Experts of a small language model.
Size: 10 layers, 60.7M parameters.
Experts: 80 experts in each of 10 layers, 3 picks a token, a softmax router, a shared expert of 128 neurons.
Training: a variant of SOAP for the experts, 350M tokens, 2805 steps.
Below are experts of layer 5 (counted from 0) of a mixture-of-experts language model. Rows are named router (the router's row for the expert), down (a neuron's output weights, with its number) and show model dimensions 0-255. Each number is 128 + 32 x the weight over its row's rms, rounded and kept within 0 to 255.
After each expert's rows: "raises" lists some tokens whose logits its average output raises strongly, later layers aside. This comes from a sample of Wikipedia text that the model never trained on.

# expert 43
router [157  81  83 155 131  93 165 168 155 115 174 139 157  72 122  58 187 115 100 138 156 154 143  92 175 167 107 167 142  54 142 123 112 154 119 102  74 127 186 101 147 115 111  99 130 152 187 117 147 214 131 139 160 120 129 148 193 163 181 162 126 132  93 125 141 149 104 141  75 132 126 160 145 138 100 189 123 161 113 145 127 155 105 117 145 100 169 124 100  95 139 105 148  80  84 176 138 131 174  99 158 120  99 114 116 113 145 133 119 142 104 162 153 170 160  46 128 101 113 152 116 118  99 155 169 172  90 144 131 158 207 181 154 120 103 153 123 120 125  89 152 159  96  77 161 168 123 140 124 145 168 136 139 124 165 145 120 162 131 207 166  82 180 168 178  93 154 146 142 143  86 110 142 187 134 109 161 111  92  82  80 140 118 127 116 176 123 151 160  88 113 128 100 142 146 125 182 174 139 180 136 127 141 125  99  65 129  82 169 147 113 163 152 182  97 143  68 151 154 164 112 108 146 123 107 145 107 190 147 111  64 120 105  65 140 123 134 143 127 146 213 104 142 132 193 117 109 124  95 157 130 138 201 176 109 128]
down0 [136  64 157 174 158 108  93 129  55  96 131 150 161 127 120 130 167 158 171  95 112 125 107  85 146 201 102 123 158 136 129 202 126 135 200 105 152 164 107 129 133 162 154 144 105 169 174 163 120 172 135 143 123 146  74 148  81 127 101 109 125  84  97 157 157  95 139 144 139 138 151 124 169 130 102 143 124  79 118 170  95 174  95 130 113 116 183 192 160 147 106 159 160 123 111 114 147 157 101 159 100 117  84 118 169  85  61 181 171 128 153 144 106 107  15 153  95  89  54 134 115 103 194 177 162 129  47 114 106 122 131 148 124 163 129 130  85 169 114 164 125 119 123 116 142 119  83 146 141 204  82 128 149 114 105 133 101 136 128  84 139 101 123  93 137  65 170 122 108 130 120 105  81 179 127 151 101 129 116 118 102 152 150 183 113 152 184 112 154  89 119 154 109 155 170 155 174 160 119 125 137  51 141 100 128 132 138 124 155 156 114 131 122 201 112 160 165 132 120 159 102 121 123 131 130  97 115 122 131  96 192 108 137 143 132 171  78 187 132 146 113 112 153 112 204 171 162 179 127 171 101 145 120 172 166 185]
raises: " ", " number", " each", ")."

# expert 39
router [163 100  63 123 126 114 166 153 124 140 143 132 168  84 135 100  95  97 152 141 189 150 157 121 145 137 100 137 135 154 114 161  94 193 175 100 111 191 155 119 122  65 114 127  98 114 156 125  95 136  55 117 141 118 205 131 177 132 158 172 165 147  90  86 139 153 100 158  92 157 145 126 165 109  90 173 163 166 113  96  52  95 127  92 173 129 152 187 146 135 133 162 102  75  88 161 144 158 164  91  97 128 118 141  90  97 133 124 162  98 139 121 136 119 156 126 118 113  73  60 152  65  96 147 131 144  75 182 106 178 135 188 166 119  74  91 128 120 153 109 103 152  54  78 126 167  75 119 167 109 121 123 114 100 147 164 171 198 117 158 142  86 130 202 136  67 143 115 156 142 157 123 119 130  99 103 148 107 124  71 120  97 160 126 116 171 108 172 142  69  98  83 114 133 204 137 157 152 118 138 117  75 135 118 123 128 100  69 109 144 158 129 132 162  78 120 115 111  87 139 119 127 135 140 131 150 103 138 158  97  74 118 171  96  86 114 107 142 194 109 135 126 148 161 112  94 149  96 144 138 201  94 148 131  51 112]
down0 [141 138 143  96 124 139 150 144  64 144 137  72  32 155 143 138 119 106  76 112  74 123 108 127 143 117 104  92 177  77 155 147 155 101 115 153 123 120 112 166 101 132 144  70 148  58 132 141 156 104 176  25  66 141 118 126 159 128 150 105 138 121 128 164 166 110 113 142 197 107 130 141  96 149 140 147 207 153 147  94  97 131 155 111  99 131 118 173 120 108 114 115 143 153  83 178 162 165 148 176  89  76 131 151 147 100 133 115 110 140 185 134 144 132  42 146  83 146 122 190 126  71 122 133 113 112 136  83 143 134 106 132 139 153 139  68 129 132 126  87 144 113 155 100 191 121  57  80 122 160 153 147 152 125 115 111  85 141 167 167 111 121 127 143 166 205 112 131 161 166 115 157 111  80  98 108 177  84 107 144 138  88 136 100  92  99 151 176 149  77 112 129 105 126 121 199 161 124 103 179 137 128  81 140 128 118 146 112 142 190 154 126 159 145 197 116 149 168 110 124 105 119 142 140 151  53 158 100 126  65 187 101 101 116 112 113 204 142 158  99 151  89 128 138 104  94 118 178 125 136 109 166 169 129  95 183]
raises: " in", " by", " as", ",", " to", " on"

# expert 25
router [155 110  67 143 140  82 209 138 124 120 128 120 138 100 135 117 147 115 136 119 130 155 188 126 137 160 127 181 129 107 107 110  43 125 133  71 116 170 142 133 140 150 106  75 208 127 155 150 158 151 101  95 139  95 158 116 173 134 144 132 125 135 104  91 143 141 115 212  97 142 164 130 109 157  96 128 123 197 123 146  94 128 156  83 206  86 136 120 100 137 160 144  95 137 104 183 128 153 143 147 143 129  81 170 172 112 176 123 206 138 108 139 178 167 114 106  63 103 102 104  76 117 130 161 141 119  52 138 148 172 163 149 160 120 160 126 119  98 132  77 120  96 134 123 127 143 106 132 131 104 177 172 156 102 150 154 119 160 139 147 215  65 145 181 122 124  85 146 154 152 114 161 114 147 147 118 149 129 115  99  97 117 164  74  95 103 169 175 164  99  98  93  80 165 131  89 150 143 112 130 178  78 120 188 121 126 124  49 120 146  86 166 109 136 103 102  79 148  80 145  91 169 137 148 116 160 126 105 188 132 100 100 125 106  68 121 141 173 136 121 150 129 101 143 195 126 143  61 108 162 148 116 174 173  65  77]
down0 [104  90 167 185 191 105 154 102  96  84 131  95  43 146 119 152 139 128 181 147 113 127 121 143 156 127 117 120 159  87 156 172  80 173  91 130  94 157  71 113 120 158 143 134 118 119  75 131 123 144 165 119 107 134 142 134 104 187 105 137 212 130 143 141  71 126 133 125 126  94 102 125 175  69 180 140  82 106  98 176 137 152  92 132  82 175  70 186 100  89  91  84 132 218  91 180 121 132 101 118 131 117 153 150 159 147 189 179 156 146 107 160 136  90 110 155 112 104 147 136 136 158 151 160 147 121  60 132 168  89 159 144 129 106  95 165 114 130 132 125  79 103 123 183 110  68 116 147 159 114 124 108 145 159  99 172 128 152  95 120  42 137  94 170 112 129 100 129 139 143  80 125 100 126 165 143 151 139 158 126 158 133 104 109 104  79  70 101  83 168 122 135 186 129  87 197 210 133 106 151 106 144 101 132 181 138 154 114 108 119 126 109 108 114  67 121 119 136 109 126  89 132 169  77 182  49 116 175 117 184 185 103  99 131  98 144 142  90 125 171 106 108 146 129 135 137 135 116 117 168 102 131  74 104 104 121]
raises: " the", " a", " one", " however", " some", " an"

# expert 50
router [131 110  37 172 175 124 146 126  96 111  96 158 160 134 134 110 144 119 137 131 192 143 148 100 163 167 134 125 159  95 132 115  89 178 132 112  78 143 169  97 172 101 164 109 139 165 203 156 124 128 106 113 178 118 179 163 161 147 163 117 150 177 120  99  85 145  74 167  93 184 205 168 188 152 110 147 148 166  98 130  74 115 126 132 149  87 118 192  91 104 130 113 163  92  89 136  82 134 151  76 122 141 108 151  91 123 146  95 135 149 130 124 152 141 119  39  57 104 104 113 121  96 131 142 108 155 102 121 134 174 176 206 154 127 120 156 117 100  90 116 119 123  93  67 141 174  96  88 167  76 124 109  86  84 131 174 132 165 145 186 167 114 148 197 155  93 133 112 141 138 144 103 125 152  85 118 160 104  53  66 100 113 134 139 146 133 172 158 144  98 111 137 140 126 180 118 140 181 103 139 121  86  82 185 120 125 144  80 112 142 175 160 101 132 129 122  80 108 108 165  84 164  96 203 139 142 122 125 158 100  82 100 151 113 122 130 121 140 154 105 148 113  90 151 121 106 155  54 105 180 169 111 127 154 107 125]
down0 [ 63 103 153 138 146 135  92 144 139 171  85 131  87 127 122 143  91 127 154 111 141  85 111  86  87 153  87  89 139 125 146 150 173 136 162 156 151 147  89  90  77 100 106 150 103 125 177 125 165 116  73 119 134  97 143 123 101 111 129 115 103 152  92  64  82 119 101  42 119 153  67 103 102 159 121 163  85  93 170 139 133 147 178 125 140 114 137 147 157  66 134  88  63 110 139 146 126 124  88 113 167 128 132 119 126  74 141 144 168 109  91 103 143 185 127  93 122  57 217 150 109 102 128 139 125  83  71 181 143  90  79 158 146 165 161 141 101 176  94 114 221  94  86 129 106 186 149 115 171 163 157 127 143 134 156  89 139 111 146 139 130 107 133  89 104 160 141  96 173 140 133 142 178 159 107 129 148 162 149  82 178 108 130 143 131  84 100 148  22 186 155 100 151  86 180  94 108 132 112  85 165 141 177 171 170  78 141 116 100 192 142 163 134 120 122  96 130 150 160 117 130 114 151  77 170 131 123 146 121  75  96 146 139 121 120 131 153  45 161 115 125 131 143 103 127  91 122 104 145 118 108 101 115 124 142  53]
raises: " in", " to", " the", " on", " within", " with"

# expert 58
router [186  79  84 121 163  86 152 163 135 118 142 148 172  89 114  77 163 102 132 141 152 170 156  84 159 177  99 149 184 104 117 117  82 141 160  78 121 157 168 103 132  95 125  80 150 183 142 139 138 159  77 155 158 108 156 139 157 127 173 156 139 166  70  92 109 116 103 158  63 142 143 161 156 157 111 166 162 185  96 118  96 135 113  90 165  81 156 155 131  92 168 112 114  90 107 169 122 171 180  85 128 141  82 160 125  96 158 105 171 149  98 167 161 176 132  81 104  82  97  96 101  79 133 154 121 162  80 149 144 163 141 177 177 122 136 148  99  79  89 117 142 119  86  83 168 178  82  92 113  79 150 134 130  77 175 176 131 175 165 134 170  98 180 159 133 101 132 126 155 143 118 153 119 176 109  97 169 131  87  81  83 128 152  98 108 151  99 169 178  76  81 122  85 129 173 144 173 155  93 157 129  80 138 147  96  82 107  71 152 163 120 174 145 152 135 129  81 136 125 172 107 142 115 136 107 103  95 152 177 110  92  93 135  94 100 160 132 166 151 150 175 110 110 132 166 121 140  98 141 158 163  77 177 177  96 109]
down0 [ 95  91  83  68 104 173 102  92 119 137  84 189 169 110 109 183 162  85 112 135 196  59 207  66 187 149  85 147 121 146  66 129 120 115 155 130 191 132 169 119 148 133 180 148 132 132  66 135  97  49 186 116  98 180 135  81 192 185 172 105 130 158 150 120 146 115 129 101 153 122 137 128 126 138 167 134 159 125 153 128 164 126 176  80 115 167  97 157 160 155 147  78  87 168 178  92 123 142 152 111  96 129  88 127 126 148 146 111 117 142 130 145 191 128  87 104 174 161 127 139  88 136 105 143 125 150 179  87  99 173 134  87  90 153  88 146  94 120  98 169 152  96 130 151 147 167  99 139 143 142 102 122  81 122 131 161 164 137 102 151 112 109 115 162 127 118 110  81 113 129 153 172 153 145 127 130  77 150 172 147 144  45  94 137 147 114 181 139 170 140 113 135 206 139 108 124 109 165 107 137 162 109 160  75 135  83 104 187 206 156 127 148 129 176 121 111 112  71 164 150 100  94 132 123 106  85 112 104 105 134 102 129  96 126 126 164  80 144 104 115 117 101  68 105 125 174 190 116 142 140 172 162 111 129 140 123]
raises: "]}", " divor", "})\n", "incumbent", "aughter", "igious"

# expert 45
router [170  98 126 175 113 102 157 163 157 139 129 149 138 111 111 118  94  72  93 124 128 186  96 114 159 183  81 204 154  97 110 149  87 104 197  59 130 130 155  75 142 127 154 126 104 150 160 108 159 148 135 149 177  75 143  98 117  76 136 147 131 176  96 115 154 148 120 136  86 120 126 160 155 156 122 154 183 164 115 152 124 137 150 123 137  82 148 155 131 139 171 131  84 124  98 146 132 164 152 117  89 114  53 187  88 125 110  83 142 113  95 140 156 168 149  56  95  65 146 117 124  98  61 186 162 127 122 179 130 137 200 167 136 122 138 132 140  84 135 120 109 135  68  95 151 151  58 143 164  83 119  79 165  87 188 160 123 174 124 140 210  91 135 117 132 134 108  97 192 133 130 136 130 187 118 103 184 149  73  98  34 107 130 125  94 129 154 131 181 106  89 132 160 164 188 110 170 131 108 130 136  96 115 175  85 111 139  83 114 131  85 186 139 128 137 109 101 103 168 152 124 161 104 114 108  90 132  75 141 100 113  86 134  83 111 101 167 187 116 137 147 153 122 141 135 123 144 108  96 142 150 104 140 189 120 136]
down0 [120 168 138 128 110 137 135 125 170 103 109 137 154 135 155 131 145  64 139  76 106 131 183 163 101  95  62 151 118 156 152 147 102 185 160 155 116 144 137  93 147  88 182 150  59 166 134 149 170  49 170 138 172 110 127 149 123 104 120 154 167 142 108  89 118 154  87 139 131 102 152 114 131  85 120 123 112 139 147 110 116 149 109 106  82 140 126 166 118 132  63  84  73 105 118 115 167  82 188 132  76 132  35 111 145 162  92 161 117 136  86  57 121 133 115 168 130 157 179 157 100 144 144 115 123 190 123 103 151  92 120 101 115 133  98 146  89  86 101 152 131 174 102 114 107 137 139  88 105 129 120 104  54 188  88 115  99 179   3 108 189 127  84 149 121 125 150 118 104 124 120 136  97 117 207 114 142 113 129 143 128 140 165  83 162 113 117 201 116 116 142 142 103 135 144 157 207 184 158  68 131 106 143 140 154  82  73 116 105 158 134 115 119 117 106 175 143 120 102 103  83  89  85 177 197 128  73 124 158 121 118 109 170 148 166 136 147 123 114  86 110 124 125  97 128 135 157 132 164 136 147 107  56 148 112 118]
raises: "23", "17", "18", "22", "26", "16"